From a checkpoint of a small mixture-of-experts model trained on Wikipedia.
Size: 12 layers, width 160.
Training: a variant of Muon for the experts, 657M tokens, 5039 steps.
Below are experts of layer 5 (counted from 0) of a mixture-of-experts language model. Rows are named down (a neuron's output weights, with its number) and show model dimensions 0-159. Each number is 200 + 30 x the weight over its row's rms, rounded and kept within 0 to 999.
Before each expert's rows: a language model's description of what the expert responds to. This comes from a sample of Wikipedia text that the model never trained on.

# expert 53
Table cell separators
down1,184,173,169,179,191,190,204,161,207,175,195,213,223,214,210,186,193,146,182,196,201,182,168,247,133,227,247,127,201,193,186,249,233,221,214,151,179,221,224,209,225,195,188,165,155,201,212,235,180,219,189,204,178,207,212,187,197,213,217,180,185,257,125,226,154,206,207,161,197,233,187,189,209,239,193,164,161,264,267,247,206,189,175,185,225,225,149,160,219,148,169,221,232,173,169,189,189,241,208,212,196,106,210,242,152,216,244,217,190,185,161,183,211,216,214,193,206,185,150,188,147,145,227,204,166,209,204,152,224,234,233,162,252,224,180,208,201,209,196,204,212,202,213,170,223,136,228,213,187,185,174,206,228,159,224,155,196,162,241,221

# expert 0
Plural noun endings
down0,210,202,205,234,174,182,209,206,167,158,278,235,203,198,213,203,219,213,264,188,228,206,229,222,236,169,198,227,207,217,223,208,263,192,200,167,222,209,229,221,232,146,197,201,258,198,188,196,248,205,219,206,202,199,171,138,200,204,143,226,229,216,176,228,151,193,228,214,204,193,188,222,173,200,191,248,223,247,216,207,240,220,218,227,194,178,212,258,241,163,175,231,189,172,261,205,171,179,244,161,243,171,181,200,221,238,194,245,198,212,203,169,159,209,201,236,220,168,242,213,170,187,225,215,251,223,227,198,203,168,244,183,195,124,163,227,193,149,184,177,179,197,231,301,148,150,230,201,207,186,147,234,202,219,244,179,216,211,220,225

# expert 26
Numeric digit pieces
down0,195,227,207,196,224,181,187,198,211,191,240,168,193,186,180,173,214,211,162,198,215,181,201,190,175,172,217,202,235,194,206,295,174,175,189,220,253,217,237,153,224,227,202,182,222,182,205,222,226,170,185,207,177,193,189,255,220,203,197,186,239,179,203,192,205,193,188,229,227,186,192,224,206,189,199,145,194,210,241,171,226,176,170,204,169,205,168,209,171,216,213,140,240,188,264,257,178,237,209,287,218,218,126,202,216,180,197,241,240,200,230,174,158,205,187,225,203,199,170,206,217,124,144,113,183,138,204,179,197,164,225,223,188,218,205,196,193,187,221,217,204,253,196,211,223,192,214,179,251,199,173,200,233,203,108,280,243,208,240,212

# expert 39
List and row starts
down0,173,255,179,189,174,158,169,216,260,228,168,159,212,179,171,245,154,177,211,256,202,239,216,178,181,217,197,174,218,204,136,228,192,185,259,187,191,169,189,193,194,226,196,220,248,205,214,235,198,231,229,220,161,192,212,223,239,219,151,213,209,162,231,212,213,205,221,201,184,216,170,173,211,192,157,176,209,209,216,190,211,171,178,207,252,204,207,189,203,244,253,198,201,195,193,200,231,266,190,189,221,177,213,233,165,227,251,184,195,221,210,189,192,135,160,165,188,196,223,222,164,151,234,185,209,174,230,154,193,182,169,214,224,202,220,216,227,274,209,170,232,141,216,150,241,210,281,212,221,188,227,172,215,246,200,284,174,147,201,145

# expert 15
Table cell separators
down1,195,184,165,136,213,227,255,201,234,209,189,214,222,248,169,159,173,244,209,167,197,218,186,227,206,189,186,226,224,229,141,224,226,208,204,233,246,227,222,182,223,231,228,155,232,240,210,200,244,207,205,201,145,182,200,205,148,159,225,180,233,180,201,168,198,195,203,168,185,162,209,216,202,247,180,205,168,175,234,267,225,201,210,200,253,165,215,194,128,256,209,194,153,198,259,189,205,204,170,162,222,223,211,184,282,125,226,240,233,246,137,240,219,217,207,148,171,180,195,226,235,191,202,172,198,199,223,197,183,176,216,217,224,225,228,149,207,158,197,227,185,195,163,194,187,176,163,211,185,206,184,179,183,258,218,253,238,187,222,188

# expert 16
Infobox labels and dates
down0,162,186,171,187,195,233,178,198,202,181,191,154,219,194,195,220,200,222,265,246,196,166,196,175,203,236,158,205,198,184,187,189,213,190,202,177,228,219,193,172,182,202,229,105,228,226,226,212,211,190,219,190,202,202,225,226,205,193,230,181,165,188,201,205,232,156,182,151,233,118,209,191,264,172,202,265,208,277,233,220,218,189,232,248,212,216,191,232,145,212,239,203,239,216,202,193,275,208,243,238,223,202,201,189,142,215,202,234,179,236,192,233,238,227,165,232,263,195,148,203,199,196,171,187,172,189,160,126,212,211,203,242,158,195,209,214,193,218,230,249,209,240,173,187,201,238,200,184,188,209,157,203,139,164,149,194,210,214,234,167

# expert 18
Dates in tables
down0,201,194,173,165,191,155,221,180,187,204,193,155,211,187,221,196,227,188,275,244,181,250,223,175,176,163,225,168,182,237,209,166,197,203,166,222,198,194,207,172,179,268,229,203,186,191,193,252,218,221,183,214,185,240,190,197,186,230,167,255,258,225,210,219,174,192,161,217,220,206,214,206,235,189,220,187,208,251,207,272,252,185,199,219,241,165,170,198,234,239,212,204,186,129,225,173,252,197,233,162,186,236,187,220,222,239,237,194,177,159,221,180,230,161,233,176,210,216,206,160,161,204,216,206,166,163,199,156,178,189,206,251,197,226,222,195,211,198,167,205,245,151,192,174,143,119,246,264,215,167,196,156,191,232,202,142,181,197,205,155

# expert 4
Commas after list items
down0,187,186,243,195,119,217,237,159,188,166,223,224,223,184,212,177,174,185,209,248,156,163,227,147,182,185,263,212,183,218,253,208,202,201,232,220,213,156,224,191,224,167,190,189,167,173,206,213,224,193,195,171,218,183,146,225,201,211,206,230,168,196,195,230,235,164,224,168,172,201,160,229,182,177,232,217,234,189,217,187,181,192,187,232,217,215,200,168,251,220,171,176,188,244,183,231,181,183,205,187,167,188,169,200,171,186,221,234,172,160,186,246,178,186,151,178,194,199,155,243,169,256,267,282,228,176,191,211,124,258,248,205,207,190,210,248,223,173,193,186,196,226,230,240,195,171,255,216,170,219,225,163,219,142,165,229,200,138,222,207

# expert 25
Section heading words
down0,191,199,221,163,143,183,211,220,289,168,233,201,186,239,230,200,186,174,190,214,172,145,245,153,248,195,185,205,192,211,189,245,219,169,209,211,159,210,163,223,196,202,224,190,194,200,200,199,188,204,222,247,228,186,180,217,165,243,181,212,209,226,150,161,204,221,170,230,237,245,189,200,253,205,232,144,222,239,185,175,224,242,154,157,171,162,216,159,193,207,227,236,164,243,223,231,165,238,249,190,217,148,266,181,224,193,220,198,194,199,168,162,128,247,152,213,192,217,161,176,199,221,150,210,244,159,192,218,180,225,193,234,247,222,174,182,173,242,176,226,205,216,239,182,164,179,233,240,224,171,208,145,183,214,219,177,209,207,219,167

# expert 61
Infobox list fields
down0,232,248,276,195,167,216,184,200,224,177,207,185,192,212,227,223,133,112,245,209,225,210,203,168,197,160,198,209,150,197,213,163,197,218,206,217,178,166,205,202,206,194,253,155,189,212,231,205,237,250,142,216,191,208,220,234,189,234,187,243,172,261,203,229,250,206,208,210,240,194,180,187,261,205,192,221,191,183,220,176,173,241,209,225,204,207,184,168,198,201,239,201,247,159,198,180,182,189,184,178,203,200,249,228,191,225,191,164,195,185,255,230,194,184,236,131,226,178,131,248,224,180,221,216,280,215,197,227,240,174,147,224,187,181,162,238,156,196,214,229,210,198,209,207,205,245,221,199,172,223,248,190,216,176,151,210,159,151,205,163

# expert 60
Sentence ends and breaks
down4,147,189,188,166,209,203,177,220,198,228,256,155,226,162,200,151,188,144,189,147,189,207,194,200,218,180,216,155,166,202,138,210,213,154,252,230,287,235,209,164,160,214,169,198,171,205,243,139,193,206,223,160,188,197,184,197,176,256,241,266,184,180,179,222,200,219,207,263,232,150,178,226,220,221,156,192,219,203,254,241,150,187,201,222,246,197,203,187,201,175,185,241,227,181,221,176,213,189,215,186,209,246,181,171,189,204,220,194,181,199,158,215,211,195,209,223,159,204,178,209,200,205,219,186,220,192,182,216,219,145,224,238,223,220,209,147,208,173,205,180,207,237,227,175,238,108,228,142,198,156,229,193,187,210,226,182,254,219,163,215

# expert 7
Sentence-opening prepositions
down1,196,207,234,185,184,158,129,180,201,250,240,181,206,194,240,203,255,208,258,238,226,176,174,217,215,222,178,156,227,214,224,213,204,210,193,220,199,180,219,178,209,238,213,213,234,158,236,162,154,204,277,145,193,176,141,201,257,225,162,222,248,202,219,199,171,179,181,213,173,244,200,251,209,192,166,171,196,164,198,195,209,188,214,227,181,242,204,164,200,208,238,207,188,188,139,147,258,199,185,223,183,152,228,156,173,207,201,228,244,225,263,201,261,216,188,206,180,215,189,228,226,166,214,194,169,193,232,153,212,187,183,172,177,214,195,231,198,228,191,198,131,214,154,206,156,147,162,163,187,201,162,196,153,194,229,260,204,212,200,162

# expert 44
Infobox fields and headings
down0,213,178,155,204,227,258,211,216,165,143,260,160,157,144,233,236,161,252,212,166,173,229,181,221,231,283,158,234,172,254,194,208,232,190,283,200,226,188,166,206,199,200,226,209,248,213,206,193,153,215,175,229,267,172,176,208,166,180,193,211,285,221,177,222,211,226,225,233,235,215,163,244,215,163,178,187,171,182,213,208,221,181,194,192,191,172,173,169,155,202,199,189,177,205,208,184,199,186,193,198,235,192,241,179,198,189,157,254,206,216,197,188,190,219,207,182,163,199,179,204,198,128,228,193,184,166,200,253,219,200,223,227,195,238,230,236,244,239,207,229,157,171,188,214,206,194,253,178,243,231,179,225,149,187,211,200,213,169,219,175

# expert 13
Sentence ends, headings
down2,202,179,201,211,154,204,190,218,135,225,214,165,266,225,179,200,182,183,205,182,180,168,184,238,180,174,160,180,183,208,257,235,194,225,194,249,188,188,212,227,272,228,217,180,252,199,125,135,163,227,157,204,147,213,191,186,215,198,231,239,227,266,171,207,188,214,285,175,161,179,234,177,230,203,233,188,258,149,233,135,208,252,183,181,176,226,202,181,256,208,215,177,214,217,164,204,216,204,203,194,237,215,170,196,200,202,194,221,199,156,186,212,218,237,133,207,237,206,191,242,175,161,177,191,176,178,216,167,180,152,220,193,211,222,199,201,230,205,182,200,196,222,249,135,195,180,233,208,202,216,215,151,204,205,250,189,207,174,160,207

# expert 49
Line breaks after headings
down0,155,150,123,190,208,176,201,197,183,246,190,265,112,219,159,139,189,187,218,234,230,169,149,183,218,183,216,232,205,179,177,192,160,250,191,199,177,227,157,196,179,212,224,187,207,151,187,211,151,212,223,216,189,232,169,229,181,199,177,241,214,223,215,151,266,215,188,189,193,256,127,183,177,255,227,189,253,238,228,184,165,125,263,236,224,190,207,203,232,163,228,189,173,184,236,274,197,167,228,269,170,213,232,179,153,216,237,184,215,190,186,206,185,216,214,216,187,217,224,178,176,206,185,173,225,215,210,221,190,166,205,211,156,199,201,214,193,227,190,236,198,248,223,193,196,215,180,192,221,207,209,201,229,182,178,193,171,209,198,173

# expert 58
Surname endings in tables
down1,200,199,225,119,175,214,211,203,169,220,230,207,177,241,227,182,152,177,192,255,251,182,167,219,229,147,219,203,170,221,196,189,203,190,212,196,223,151,219,204,232,176,223,173,200,222,247,162,165,187,210,198,214,177,202,139,209,229,184,196,196,262,185,155,192,130,155,171,174,259,155,200,152,159,238,200,206,169,187,236,189,226,209,186,181,178,173,250,187,194,176,189,257,185,200,190,191,181,140,177,172,199,183,226,122,184,260,229,212,223,217,206,163,181,148,171,223,207,196,220,150,177,225,211,201,150,189,233,200,240,226,222,181,234,270,171,211,148,209,189,211,233,222,237,242,251,188,223,212,165,204,177,203,169,188,225,209,234,217,226

# expert 50
Dates, ranges, coordinates
down1,171,192,184,204,198,232,230,195,219,184,196,227,245,203,195,230,207,195,223,187,200,225,191,154,185,143,221,143,144,192,199,153,184,236,189,216,219,219,250,185,191,170,190,168,165,198,236,264,192,205,217,186,212,224,170,219,163,193,182,184,183,162,222,207,194,181,222,208,190,213,233,223,215,204,198,210,170,227,191,176,147,152,247,231,166,198,231,238,260,235,161,226,214,143,213,221,180,233,167,180,270,259,240,252,232,116,236,177,176,169,201,263,223,187,186,162,180,234,239,156,193,214,192,203,212,206,211,190,225,246,248,169,206,185,185,209,189,200,171,192,183,272,205,211,208,207,176,229,220,175,233,139,179,173,185,265,156,158,189,245

# expert 3
Years and numbers
down0,161,186,216,266,227,156,163,161,209,215,214,211,170,235,156,214,212,191,267,240,196,143,202,193,196,225,231,178,184,225,172,207,161,186,193,202,255,170,247,222,210,175,202,230,246,147,203,182,196,195,153,192,210,230,197,181,200,186,197,222,285,217,182,143,217,140,195,217,226,211,211,224,183,151,182,198,196,203,199,201,212,158,155,158,189,200,207,161,194,225,198,260,184,192,190,199,165,241,217,243,167,161,187,222,201,187,161,181,189,181,199,241,220,202,160,242,229,253,194,233,212,226,221,195,196,190,213,188,226,244,251,177,156,219,185,138,173,156,201,232,194,215,193,119,210,127,218,166,215,258,176,198,195,180,179,203,266,206,223,201

# expert 27
Linking prepositions
down1,158,248,193,178,292,230,218,199,192,212,226,217,201,183,220,207,185,192,236,183,147,226,224,195,194,257,179,229,274,211,146,228,209,251,180,249,184,152,167,172,203,207,197,192,199,207,232,212,152,245,237,238,202,197,172,180,212,217,227,165,193,175,196,225,207,210,146,193,204,161,216,135,235,279,189,216,230,224,237,213,251,188,213,149,207,203,190,208,215,201,178,167,170,177,178,210,247,144,179,228,189,210,232,241,210,171,221,211,161,205,213,223,174,217,234,236,180,174,234,184,213,247,214,156,121,180,202,181,236,209,200,169,218,230,206,128,182,195,183,174,235,201,255,170,205,203,186,219,215,200,220,226,175,174,160,212,167,187,248,175

# expert 32
Place and club names
down0,194,211,155,206,195,181,191,178,155,242,184,211,177,191,209,193,162,137,220,195,244,184,196,203,183,211,246,218,187,226,147,200,244,137,226,222,208,235,208,237,241,215,187,232,200,214,235,229,201,192,162,185,183,156,217,218,233,237,179,163,192,165,228,188,191,212,184,174,190,241,156,216,174,171,173,236,172,262,208,192,238,215,279,203,154,194,184,164,186,217,211,233,190,189,193,225,227,204,123,180,179,210,171,188,192,137,213,191,194,134,186,199,178,258,219,202,189,208,172,154,159,224,205,178,168,204,204,192,217,149,249,225,254,209,142,159,160,169,222,177,194,239,256,158,168,149,210,183,186,170,214,218,156,173,194,145,199,162,198,249

# expert 43
Final periods, domain dots
down2,177,239,215,157,265,180,213,210,230,181,163,220,184,192,155,198,193,232,241,190,250,176,224,214,172,143,182,190,205,246,181,174,138,192,177,162,245,199,192,198,186,197,187,244,193,230,156,170,173,157,242,202,202,191,166,136,207,218,219,182,185,250,240,213,180,199,197,134,226,218,235,144,217,234,167,231,203,202,172,137,245,186,235,155,188,218,181,223,171,201,179,206,184,199,201,285,210,193,257,198,216,193,208,221,144,142,197,221,253,186,197,226,233,213,288,194,151,176,220,184,247,200,209,197,218,224,162,210,232,156,211,206,216,222,232,210,189,193,222,159,211,230,220,179,224,227,209,207,211,196,202,173,179,247,242,162,173,203,163,189